From a checkpoint of a small mixture-of-experts model trained on Wikipedia.
Training: a variant of Muon for the experts, 652M tokens, 4643 steps.
Below are experts of layer 2 (counted from 0) of a mixture-of-experts language model. Rows are named router (the router's row for the expert), gate (a neuron's input weights, with its number), up (a neuron's input weights, with its number) and show model dimensions 256-319. Each number is 128 + 24 x the weight over its row's rms, rounded and kept within 0 to 255. Numbers have three digits each.
Before each expert's rows: "comes after" lists some tokens at least twice as common just before its tokens as in all text; "gets" lists some tokens that make up at least twice as much of what it gets as of all text. This comes from a sample of Wikipedia text that the model never trained on. Tokens count by the router's weight.

# expert 49
comes after: ",", "s", " such", " it", " It", " which"
gets: " and", " was", " is", " were", " be", " are"
router:113113126102158184091093160138155132101138104098113157135102122115100086172133129153118138094127162151121088112102140125116103147114133112132156134105135134125076113144143158132125109123145156
gate0:081129113129116108115146137099131125115095125129109134142050125068133137129115104175162115093095135175106144135155131123159162172129113174144149131164116107067135134129079187182088099129106139
up0:103094122149096148120101099117117073156114127128135116126117163150092128130135125173052126161144177143088110134144109173156149099149118086161130144147149118147091150101124141102140118140152097
gate1:130139184118099157159186086142140119154148155152128131171102113130120119127126128149113119122118143152143112095136155105146164118127140108101125147048089138137091162149149097147140061141127106
up1:109120118170123077131093087094125118145118130060129182110150118105125134131083103130147172155090067133144118138115125127137160098156156148163105133160118125184128125159123139114136153093111147
gate2:102136092129125171166153123131128159133161134141111159099106112161138146152121124094148131140114118131096100158132106152157141115153120153096090153117128155160118133182096125147180154100115133
up2:113153092114141115100157111080133097121105141106146105103090140144108118086110101143155137122100148084105122108144161132128116117107157115177171075116135091159155160168132119099089143125128124
gate3:132133064083138114134158081092135138148144163102089134122095084130135142109082092145139119111104216138132136106097157118134134133179115190088142132130103155144139162135096157100093157150122140
up3:097140150102126139131096103122104117118155110115144103153121107155177137112102123136161123119129157184142132123122108108060122126165150101102118114091103154125134137106109109103133120139105074
gate4:128170148133176106124072116089104148120108131149073121157130138135136125114149159170117111087171125134093124153158110125091142186141129122157150107131131126111111147157112107142109072141107143
up4:106142135163178137121142138144138124146126151097151167146145150121150107112138111149105135159131140112070160152137115108123148118078140094132109132150142123120151102094137117075093129122154163
gate5:125165088087153120135125141121132130094093115104149104138129107164149179135132078138130139178093157084177148103161114101114148152147138084129098144147132147164180114125171119103135128171126189
up5:098134120144076133111114142094128087104104171142149077155156140167060160148158126153131135142129107145129150113108149114138103127069134128130167123148096104177133126189089120119172155099095145
gate6:131120117098129160121092140152165112142153110121112111156105121141143121113095146114130138168072157129124094136136086161142137072117111128098143145131139119184114149153113105137152131178091128
up6:107183150140159118086124150145113156125155153176174114110132123146106105154092195154119126133116180146147132100178145121150093113152046134157140178154123135127105111121130123141089100131180102
gate7:168137177135113090170153168086119108146103120098093120106155127123118144120117124157080118149144162131122180153142127148115139141111124160173154130150125145125143108142160118115116113088116161
up7:149114111154172108115135169107119146112106105098109130093122164120120068148130157149143121153105118080087121122128125173110111111133135089092111115098110085141120100128135117124109153101105151
gate8:087117168151099096096103112104100152091110081131131081154135119176101152143108126091085158133149109152129139133127123075131108130119102111094092149153128126155163125152139123132128119113123100
up8:110168105149164130113116129121184122120137093139125135160160105114132107182165123116111126131154054145131118106113113122144164119144106161122138133131131129164099102114091135119102072130099136
gate9:125122166149124145137147156108100121116148127101096152151126134101064108135127162104150115155133121128101118111105133150146107127123128121162139191077104123118119141077135143117128128094122145
up9:173104136101093115102140116096143143094164119149130099127137123090151082135101122116080122127130156149137169080207134162097111126154146092115125146136119129117098130119173106102100145113119082
gate10:133148137116126122159126133104135175127112105126147141087127134131109154108117067152165150106143167170145162120116061071112124090119101140188153125093113118156140109127127165104133125120185129
up10:154082122174187092151152091110118113102102142070102095105119126087136118114096117167142124155168119104134136144134138113158143134112116111138144124094154121135156158131116120149079136162150111
gate11:100149152110118086138149130107142142121142159119105136120126130111140104147157145080121138144116141132129153139146102149138147115152154089110123106121118173153122122120142099152092142099119071
up11:167089151123125113107138103109120165156162085136114137137096104141134139117161139181135115040152133146098104147084139113123150110092091136176121159120121131136157156132184146134166159166123112
gate12:102118156126104107111127110148150125165159147173165084149092164138145160109149124116116130153101166128153100130128108137134162157139087136169174075127152145082109156144132123145110136088114128
up12:136103137140096111168155130125117142156153127091103086117112129135116103100113144084133160133122162093104173095125151145125166188124109104100101142143130118082144136095139137168080142118115096
gate13:128142156122111126118078134114155133167109124129079086121144120162120119111112111111139095088118155136152131120110137123120142152149138123053121135124061093139131128161131086117135123137114117
up13:107093138132122129125138155078123135101121119117160097149128111117118099129088109180111106121117124090081146141109151136121122155080125123143116114159141170180152122111129169099161131141156137
gate14:124075120111108135127177139163117135196131166170113146109139091098122119117150135114127113110173157126110139156182157142161128148127121134080073099089141140103129114145141098148152118131148105
up14:128166115126173118152134121168083117137103130109128120156150143128140116161131183133125133114095131113163162128092104125137111120072137104145112135140108139140112119106127087108098083144155107
gate15:122117137144129162124093123120081104109146143128140123140103147107109120144165156137118170144112120091068126142109144054113093127071134116165102121137130144132097141114110125135128137130145147
up15:136133141133142129120089112152152185129091102132163146128107153138109130121148118129116128117145143154129112143158163115113131109132147061071146172149141109134157130099109146135140171130165199
gate16:132143119120146155128108119112063140151166101140106149106132141130110112105135139120137103157176126115124138188086073124134166147170159091146132104120118071152152125173147116144115117126172133
up16:136139088100134135104133158116115103159122150096135144139122117102095129140113112099069092124124099096113138111117096152158110079147121108180119169134152089122136135124127134124133162114109135
gate17:153134107192128076140180130135121099122083153147136128143152104148123089129130154130144069144161102163155158119120138088123123146116150133107141155141111168120090114119100140110119120093131162
up17:127197132151135149117125155123128131148117133114143097147135117101113130165122152149097159179119135114156173151178126143137089138082186120133107137137133094131154155122122144116092117111126145
gate18:143125126148148096142127095079140141144160129133136126132143149144167098132155120145131145169152105182169124136136114133140100121121145097109133134125112131149137116147161108119101171140129129
up18:126114105154092143136167080154106147133130145192068140129104108134141132144154119133132142101131177174138133154116167131169088150151166149129127130130106157161079115143145161173143114141110088
gate19:159142118141109123119126151128135135171119124115165096129109124167108088127133152156140156089104108164139146135092103126106152133141137138113113132142097104161107128117129145117168126141115106
up19:136119112131124107137156122112125125133159124117091105127136145134109071109133145133118126122125116127118133126153103118120167169105139133138114086130111121154129091103118146118118136149171165
gate20:135130138122152177123144120096100134131099125117119125140152138129109138146135113129097120100130158122133109118146174155120079148120116127127137118117110141140144148153066131127146121117133095
up20:173120117145130143128124110155080164092097115144120137111143116154139140102118137147115121149142182131136132065138148112099125132166112103086131140102116038152132134089117132105144101148131079
gate21:147143162133158130132127076104118115114127124126119124140151137164135139146155147102110137125132131162138106128114128151164099109139141121131147081097087200129134144122099123115143123106113158
up21:081153165124144130128147138113161155117089095142133126115051149129130107072129136102131111104125121158095133114144143114133134091164128170106107133152086081140151111120098133117135134098111088
gate22:115149144087098154161087126049155119162123143173135119126107136117126112111145146096079080140097128133180163150158138175148139150102126130130139125163124151158135143154100138112114145109131174
up22:136139126129117155125123168094153124124141084181131108107147131093111136143104137148144071160095165155122133127142138149101099132117172130108092095144143160134139148099123149109133144151138176
gate23:128093142130128124157106148134111103142127175122095099135160095140161092153155071126147120135132120085139142131138119132132112101103143146133146143127096106139131161139105099129170128122159134
up23:096100089099123150104160137152117120096110152165147178108109086111139118126153080128160150151086108143128077148100138154106094121130158118101168122108101159121123105179142106179148151117099157
gate24:156134144132135119082158107089149143130134123139169155104147098144156164132145128114113132173109120109114123127131142088129118124112135136124127135122161149148094104125128125147153128150179144
up24:139144174127162077150118147130120141106159138112182127160144142129143136126163098142100093153136113145136106164097156142121132082116122143125085173132118142112105113135151133161168117159115141
gate25:119146140121142077148137152134132116156110143109137138124144165096123128141113161139094151107148138131118155145134155127096138116106118075149128156159088165146153177090167161137139119120115149
up25:109131106186107173142157152145137094153133122109119167106119131140134135114118160162118144140107139127130134106145151152139119100145136105139133093112140106084138169143148118120096119140091140
gate26:147147152118146095111111140150114136144130107131129155119126130124145143129144128118123098093169113148100149169162116110125122082125147116125126189188143102122135148112162110174133078138142112
up26:131105099118147109108151095143135110111156145117150116174145080125151143133124148108123125083134094106136101093137168129104120117092093111114119103129102105063113131134146131128139149127160141
gate27:124090126137113112116079166126102147121130098088128119131130133157126143133115084104156072141148106073118072125118105149205179159111169155110134120113164121145189102140142123204133111113162139
up27:100149123064103120121100170152110136115102151112128100105086120114082150134121127163151102148150171122122136140108166158135149163119147112131125118173136149102165138133096136146110148086160144
gate28:155131120169142113096100132099156108102122153130137120109136148140122089088160100104095161173144131131123114098156122116127133137155124140164158164124095106133126159127091108100081166131081119
up28:120144127112161115113098155112181120146162109161159135143099085128139163144124082126151108134137133157123146124145139128141099129115153160078091087144150182107128111157110163140104115115127103
gate29:142133108124139137160112125117136136145113141094127129154144135130111163124111136081113135121115102127131134142162090101122119115095180144090166126155075151144128094124157116114144101141121100
up29:144139117123131168124119090171143097124138116147096113117121187100100142172154121116157189121069168168082165164174103156108108131107171105123105179163131168120110145138100164132147165096089120
gate30:074113116087166094131158112098107088101123148088097105136165098092140143105087076179124104130175091131130095098117118126157138120114121158111127152159103160161139139127095141142115104119079106
up30:094149135113122128118137120108148105097136133128100146148142113095124129113113134168129136124062127173136141127116112131125138134118076108109134116139130137136134096132113118126115125160124161
gate31:160115150121124129130161119129089160118114114097136138098133148169138156138071112106130119141105142116139118157085159143125128105100165119146138124116098142127138099100126139120166119142143130
up31:133094166152142116116151131185140164150105136164109136094136129183136128080125111139166153140134108196122093121169099151132106130124118131092092099119090130162122170068146124126154173133137130
gate32:115159099128139165095104153114117116114125113120144136143096110142100125107120130136126142127115118135073152107140158121146121160130100138150097115128107158143128136123102111098153081107102160
up32:148134088180127143142137075119111107145100151169092152158148124124130160138159127133141119133137137117115183129114134093103145105128141147159099142141150119143129120120138176105125121134165150
gate33:117149109159114117115144127127120138104125099165142115140117096112139142134198137188161141139161130122127085121136120113120122086135141136110123146139127125162116073173122122128168118078150153
up33:144107129111135141115143109153177100137139121096101116129100174156107140120097152126114118151128141091118069113134110098124122098108108118132105130113125123103149118113108112155138143166101109
gate34:131119107121115159072175122081154137125097169108134132114196132153134175156144123101139172129147112127091125141138160110114112121106135155113113174069157148140122130132151127106167125163076139
up34:133165125155166154150072126096142097123152090105085114161112130157161107125136124116165118147120115117122128165112093149113113113094156130153115153134134178115136175133162153141093134124123119
gate35:125141104107113117154134114160146138161123088116176138129120103096104074124124125133110175111119090153152126146103149145107119113150129136090108144115112129152103158097156118097089140171113091
up35:118092163152136132163118126121115091153130156080073148095117166108114099080096096090174130087121142140090095121064142119159115113114138128192114084130106113110144101136120115121114137118125143
gate36:140161103131142118144156142116119105135109113122074110141095137111121137099122106156144170073116148120100118149081143116127160130138087128104114141126084101118137160170144199119108118165067097
up36:151125111128120099117139162132159110093114133154126137112140154092130163108135152160136152110153120161114138114074135101122126133150117136115121099172153127138162100101127136167085118105129121
gate37:122100130152108122161162121118112080138127176105116131118155138153119132153143119134097173128151155133125145103135133147157127084126103093098149165129139136119105152145136175120164116139145082
up37:141114091113110127155124144164113153135067154162182093138143129088100138105118099094103122126116167128140130124127175151133085115133128142136152110135120157108141120161126124081152131166140129
gate38:132139140129104100157133114102096115161122087116100109067174132091128126095116112151131139139152141109134105100141112131135091099091131121130109112102158107148095088117116142131161132102102183
up38:111160142107148100150122144179114120148114133158150161085119107131122135108096138121135156136118117102140128142140136152150088154133114108086092167154089114152056104123143121128119163148163129
gate39:131157088108162148126143115108103120137091167136163166115071140092103109183106178116060159150124125134092123121128149125113127108077122150125152134128108146144143123151130131136092134084127156
up39:158135143150118124147109098124167116099127170133149125140120122143126139113132155100114106150132098131116179109127119093138134110122116147156132122114160115102138134135108136111168154167182103
gate40:122131068109140134166117167069130137133160140155154130125126144125083132196163107121073135133158138153103123085098094152125134104121127156130157139142136138157132134117101101134134174096114164
up40:140100118058094144142137147121077102118136111122124133172126149104126136131142146133124098100121078129056146136145168118113126118148108116082089135117139148151095083151091125149119137114090172
gate41:154115157118097168145107160152137117146138122117123106137120182171152160140124116155136110088159095124142143143156106118096104100165127128089117139107085089157123107117114123123137124097161150
up41:135138169087156142115096112119140136131144108157080171166135145150129153138109128121097104124145158163130150118122109114083126150142140140127110137107103129115111158101177126151149181083154157
gate42:146118116112107169094149132140096115188142126187140113173138148135139135150095150164094104109115123123147113107109096157082098142106120117118123162184105131143111152129150126148126087129164118
up42:163149138136166137099104170168176172168111120141140173134144132122105099170152121120110116120134097159088121147142118131107090082134101116099112083121140152147109149171125102138144128124084100
gate43:140147159159105172148122169082135142141159132117111153116119100105156126166118153099177138154122115148109110110121119112117107150115128130110139135108112126134083120123101150137153138165139132
up43:109113121128120139148150121130128114123120130115187173087130124131092146089113142117124083107118123126133116098078135109137113163143097146124120150162091114164122084169061120140122110112133119
gate44:123088154143120111090145105139133103106131146108157073108131097150079128090096116117100164183146132082139135112096139131152171092109127122096119112128126148146137126152118130145119127209113142
up44:111126079115139131126144131140095129121148114139128150129125114107148121110126119104105123130094090120106106100109162137086137097157093115153108163156110136149146184126114104084138106109124112
gate45:143099114152113122152191125145123142160135134164179145166173114155104114125155164164121122122120133183173141137166101131130133126123162100090099149125140119151132140160119143115114069145150143
up45:176084129112156088150116158129128115052110147120150099116101170177124166143125145100120129149122088139136103149060108102116149147110156129074121110157107153160153108137132101149130127085121139
gate46:097121141122154084139120152127144115099132098095103076183104121125110127132113092158168106169112167153141147105164148108130133158128122119099142123146109133091114173128104105085114094135104122
up46:100166117182125151136106159133145113117083128141147107105107165119140144144166115102115122107111111074104176121085094098134101125143129133060161123128138110155130116116129135105151126108098141
gate47:111126132117122135082117122110123066140115153163115141151156138110153096117064132147097105123101127126147096162101145108108169111123147049110107112141118105143137149155120124122148103127106086
up47:137167110109096173107121116115129159148141126143120173130101168122127127146104098116144136122136147138142119102155159108148115126111144127132101134108130104142162077137139155113101138112166119
gate48:176146135085139147182125143068169150153107138116169095108122131125147122095085157156094109106118153160115118178180118145101131124102135117104169155098128092115118125152127128142139154131131112
up48:079102132089104139108107123117099117106128117108156116129097110107148130102117126134113123128132128130104135132116093108128129132179111153145133085136119149123153142073136156145177144141104111
gate49:131128145131097151118154141117136098169137139148094152115161116142121153137074116110135131165145127135118122126137128131159134119167164110098100122118117105131096106141113113152137116158131108
up49:102111154156132126124084127188113155120109088127135136150138133141137121119164139173123117121113132140157176108138110098100103110146102120143131150146129144116131155103179144130067109112140171
gate50:118143146103120137138134132122149098129119093091127109099118178093140123150124102123166128121125144111161148123127158102112123132116151130117124131129126106143127128112106136152115161136100126
up50:157123139112169127132136133122133159120100116165135105143119123087131135159090139132129128112113118131153174118136107123091130173144129146091145111093120129125098154139135069120149138113087145
gate51:172115141150097133169156155112114125141130121141131093126165131121112165082152116166147118101155144124105104107099112144107132117108088168104125141108116140135120148175090157110141123086117115
up51:173114094130154118118129123131177140173160144095108133101160128157096103122152107150166127158140106102119137109124108132159161114121101105096094107114116135203168116143078148104106132120106155
gate52:128140135106127108125126128123123123128132127167146165108137094131085144124149148107145087114168094145127153143134112093123161114085037112087117145148151143088153095082113098120088184118168133
up52:161164151167118113114143127116114135127149162132137155115169097106101093122118083144169058132084153153126163141119145118121132155150092073153151172148190174128112163109078149087149107085144105
gate53:116110164116109156085149128139166136133111157144151099114142135114126106095160081094086148110105080117135102088162176139099158051143112148149140118153117110102127144096130112141131134149117108
up53:125140149111116148122104123134127114147101101098131126097129128159120109141106098177158134103133131106147122141115161140139109107118133095142106116149081136120103159157097131094156080151119173
gate54:142117141104110143151153131112144094166123140101224173137129119150090082195114121095133108145118112134138111164129107152173167099087141107150132134106175128133147123107098108144141128169148110
up54:133144121152116130087138133107110176164132176122106146099118125141135125130163105160138122113145143147113155147161141175116118112157092126110112155154075071117146172117139148138139137139139172
gate55:119138101149130111167134126135131091149147086085141111126150154141150126100143127155089124179149168142158083118117143153103154116096111126163149173146136109118146090144114167108134150106129161
up55:122112101101147145142115148138135147147126163165134123134194123113112099113148119131104083122075100132134147134125153145099117115157132137162090188108123123104138099176171108117130173189109178
gate56:112148118112163123170131159105153148151125146136119166138138134087089112158126166136106175125123122133125127138157177120104133130142137118149130152131109089113135128149123138098092155126120157
up56:127167146108120170087120151113131120135114144140174104114143152125100156162103144147167107123143164100135113135144140113140136144148161116164139128118155155104112094166094182124111121088114114
gate57:075123123129151140145127091135125140139156156128088102085092123147133121137156177190110141136111128127111155168130101108089184104151117144167147145127097087116102114134142111135125120119090134
up57:146153125136122121143134113132145157151105119136114144121142086141154138143153167062126125123096098157170140108117156144113106093094139121118101141129145115180157148115139130115145120154116148
gate58:099132110159110130177122130127144122179114170126128098128119121144179165148126142085124091127152149103121124160107173127143107125112132125104166109115110172102102124149135135140158101136131122
up58:118154168129114139110127129135109177066113103105103143148136150085092098106124098123091131121103137146146086059151122149183154118105146103172157167174153107131159123092137136109149146125123087
gate59:124164089127128167123132133138185134127127110123142151097127156130162128125129150143162112164135135161121150103140111146072122147104170117123149165162125111162151125115107190114155130142132092
up59:128125167125098125061165125145130150140119133109071100163145125091099103107092107128143157122136178135139101137153106179184142082148114099142165147122110137149107109104164126100136124103131095
gate60:121157086153183190174131135113159132112095161122147110118106200132156142139144161127133140130143101101117107129110106128152154123140129125144114157145106146091138154127143112165133116137130161
up60:105113161097148160124157120120153144126111111148105137175136132108189113124112118104141195109150142132122146149103153136109166143169127151142134139116161130103162125117132133123134111118133138
gate61:131133090128132135135139102138161170173121110149164138131128131105152095124175129172094128136123126156130120109126123134112149132176128086148110168133145060126120098128127172117152127129123120
up61:168166115118101134119152140125129155112125122100145121104113116137114092172113128122123143095115167119106115113155196126111118101126107092126103155111122143091132117145169120107126158113138100
gate62:137160132103129142121123140061101111095122098163128168066082094154155143144131110125155114109139109111134114145178132165145163098121115088080113109136140121135098144129086096169138148109168146
up62:137168144111116149103161172115117099134099129114144094167108118151103170134114135141146143121128115147133136100163094140126087171110134116123139106135124113123156130149091097107105098152123134
gate63:165159124177195109131109120116152165171120106100125127124130133118103130153130102169124154141138136173144142157129104103148111059111121106135146096114098101179120135145129105154127110121106122
up63:097113143150090134109127112147144143118153113151137138103122144111117112143126130133136094124117125064121149136133161143139072124151134126127089116100152127094121103086131110122099150145145113